Below are experts of layer 4 (counted from 0) of a mixture-of-experts language model. Rows are named gate (a neuron's input weights, with its number), up (a neuron's input weights, with its number) and show model dimensions 0-95. Each number is 500 + 25 x the weight over its row's rms, rounded and kept within 0 to 999. Numbers have three digits each.
Before each expert's rows: a language model's description of what the expert responds to. This comes from a sample of Wikipedia text that the model never trained on.

# expert 63
Description: Table cell pipes
gate1:485472499489509479477496536495494499505466528465494498524509490498602510478494515530484502504503490484499467537505503514500491520472497515502462494467462493500501511500492504499517461425484511500447467530466486431499490532494500469507546544499516466515465503519514499483543500492469498499
up1:498490500513512505504534566500501508513502485494507423533535461464539499500492465487488424501533487513522492500508527502508449497492522455488494520500495483522498518483493502503527484448511487500417445517500487495503500503481517499516479505457500502480504522514481488499538501491520545506
gate2:479514500504497518489497503479497503510520502503494453535490499537501492461497507496504517501479505508491499518497497539489510488501529506502449497516539531473458482486499495526516579517490492464494503485487536525448500509546499536480501501447472514482493496493566521546510402499490503495
up2:499497502497548502502537497500529496486496506504508584534492501523542509533517481523494506531532500510485505539514522500543485566537494579479505480501499498488500504465510491558508510496478512418502498466532505471494500524499503503536518486502478503488489495527498487496514503504499477452
gate3:414498502497501483505510513495500552495513508492499506508487500520455456509479505497498508498499509562499499515497486489457479499484499500498500543521512530500487500518479504393536487514491533504500501503488521491497478557444492491500540463499518475453489492527503479500497495489551492502
up3:501570504501529499511501511484501370510507490499502501522475510497495502518500514453500500501479497482518494433478504504494503507490501496500501496488495502485474521541514482511443541503499527521514501536506500505516522489433504518494540497515490454510510515505497504497504498517477550465
gate4:504515501488509564499492487480505493450489496497489475497480470499519491501514499488444499501414538544536498515458543490501446497511460460522495491490433512518499488499499489496483480513491506534504482511444506507500463520459533488480510528500500542502496468545499503513516506520511510485
up4:562511486496476472491495431531492500504548515522462508473498461517549494499501505504500503519571489453465485487497464418482509474477501494479502508553500534497520502499502441494507497474478507465496508525492533510478500479507496511500546464515495494501513500487477498499513531500498520506
gate5:505501505511509501529489514525501456492508511509506428539503494541544503530509462516484476511524503490482525530394494517438546500500496510505490483527488492452519532482444501515495493486497505483522508544501464498443504509479497488461497500482497510489496508536525498509496501500507484496
up5:507442499502440497480494500505500476500555513507448468496507510507521508511510499493501464514492498484503511469522494498511509508468491547513563500525497474499536503506474522502576497523495501508499460506538538469440516488527491512517425498495526507537505486453498501508480501489500518522
gate6:509487509479475552498511488463564491505510517477491497522500533557420500492474463514481484523511506531501501541483498487485511499527425499497497557487532542546470482505481504526507482506477505507501518495495493498544527486444495489460494486486485525516501503491491503498489495498451508517
up6:568493505501491501500475503497539503512479480492484519488520572478421496484430496507541532520525511504507483475546490501497504466484500519525523501483497501499478497488501483513488513477491494503498503499490500500515495451501459443465488520505527493521500534462500558509519542515544503480
gate7:465498501492502445469436448498499544473504447503536518532507509485476497490504539502448526479491500503491509503496518513492410520446511480521467506502503499505506499502547534493490474523490503493480532521500477443504524463482499499490504504501490494486500510538537499487526496487507530527
up7:496457529496496526490535530501549511487490528491500502477513516500487515502486531500479527490506496500418417491511503498493484525498513493510574447487471490509503497502504514546499531481481500510523489501499502553503498489516513492515526492508500501499498512601540516512496504497473508501
gate8:497501552532498503500524496519505474509500505463478494496502432502503521502491461508491505426499508500500504502479513503525466509497468571500507506503467491553510519540529498501510469474511523486507497496506517492504592535511497495503563499500472535479504496496544513495499499521506453519
up8:476525577542500486490449548529498489501522488515506490472533487517476507470506556521494484483543456480501567482500489485492445556501506533486484523527457525482481499466529477501516553512485499475505504518499535498513486512538498496481493493499504504507491506497504489486474486514501544517
gate9:500516489490510554497504556466489526530520464500509513524492499494494548524458483565501512495524519492499504513505498514499511536463500544520501485522504479497535492503506416504508498500532510526509499529476501488535500524492498501495475459473518498529531500515519506501500505432466425500
up9:521474498499487505488501503495445485507494522502507491465481496463453497498511503481501483500512542498495464495494499432546466528499494473513506499514456544484433499508519518489487497458465465494485475501487511468457510446502499564473507475500500515525562502504509498499555509520492508524
gate10:519499501552479489504503526493516489501479465538493503479511477502496510491487503495487517499474499492485463501457533490517519539519511471506499463554564510485507471507518461498498483505527503482486582517512486506434536511482506479499456515504499530451491497571509509489444505499509494513
up10:499514492487528487487495503534498522441501498497491508458430502495549518512503499461496532504487493480493465496495461548497479494485506502454516495519564511449544489496501519509501511556507508495522492522500487505406500548509488498542461505486472515505497498503494493500498465521505496501
gate11:503499511490472493471499535522503492515497505482498498489542503501500516515508492444403474503545520512561501496513493583515499515504493501466554495531445519488464502495535499513497490500469504539503496511495512532501530522504492499503492490484499460501473488508489463551495536487522488503
up11:499457505499486506477506491504519495501509506499501512502473480505432480482507511509463503487512486498447479477506520500486507556472505457500520452505502464464438507497499499501499562520492527544500500464378503524493505504511485509517511502505500494494515515515497530526498534499515498496
gate12:451510512457535509506498479457428504553527446475552524501499431498487482513506500501518507472529516466535488518506514484522508498517528501504508540504531509497485503500500508507500488546506500524520534536456456528494504518482475497498500502504500483498488493491450503506535532493512466543
up12:522504499528500515500585491503485470459502555496497460499563513515472518489488522553518498498514491500501479510527496516578482485502500484460490513517492497526509526543502514501511529500493500472497480492491511473545475477533517475499473546512478497510539561497501503485514516463527498507
gate13:492519498540450485475489486511501496492495527514498524505542485500531503522499524500508478524500508513469506496560502520471523483501466504485542503514475509497491455531513520509484496553524492481500501482542483506501468489428493510495494498517508502467501526501529500488531597491426498526
up13:549509498489463446463502539505504424522527419510495497500504472506463466496513480477501534522503437522485496513489508498469500497489503544480472542508506491544475473516492470500520462531514458496505526504492447551475501517500500479501512501497499493511494500508520508469496493519490495500
gate14:471500530469491479497505528555495499501445501501507501528528563505558499510509546503511499449488491507515511505500502501496498515505502466497507525506500565440516459503501498509497499510504494503467496448463494518508503501519456490501498456491524507476488465490497562500501479546528474449
up14:471500497494535441486497519487494449499505503506501484458470475508505499492522501486441511503527505500547464447483496495488500519502501432487498496489509480466495523509505491505480567504500478490482505499545502504501501454531514483512462545521486569438510507470498508499505515498490521463
gate15:495503468467502502494490488443511501509502427532466529510488484498511511500440545486507497502518499494494511506508548491474542522505488482504519468489532482475538503510498520489434510501478494477466550500496496502508546500550514467417476494500477484504504470506477477521495499467486509509
up15:479497476525508479491462520481498503513482498501509517526461499520519500500471522496506453500439516533547555500540475478502496498502472476490504503523496471495500523397529498480489467491501498502494562501498534516504490539516488507511423493494514507526520496502474513503536501481470515500
gate16:513497526493488533498459521580507496465476458505500472537497518466496504500458454494494471501460505531545567503508492480531527498492501508533456503484513538510553490504516499499516497505526508549446515481497528500445506494491496492508513483496477487522508500514501478497451518488519494531
up16:507484502521502495496550502474512503499496518532502481490514507548434499577499497500502491476535472507500500505515526497466499499540553506499518498512484500523498551445504449491494499504537498484543452513503536521508450501492461518499491489512490487470499496561495490475506515492490513559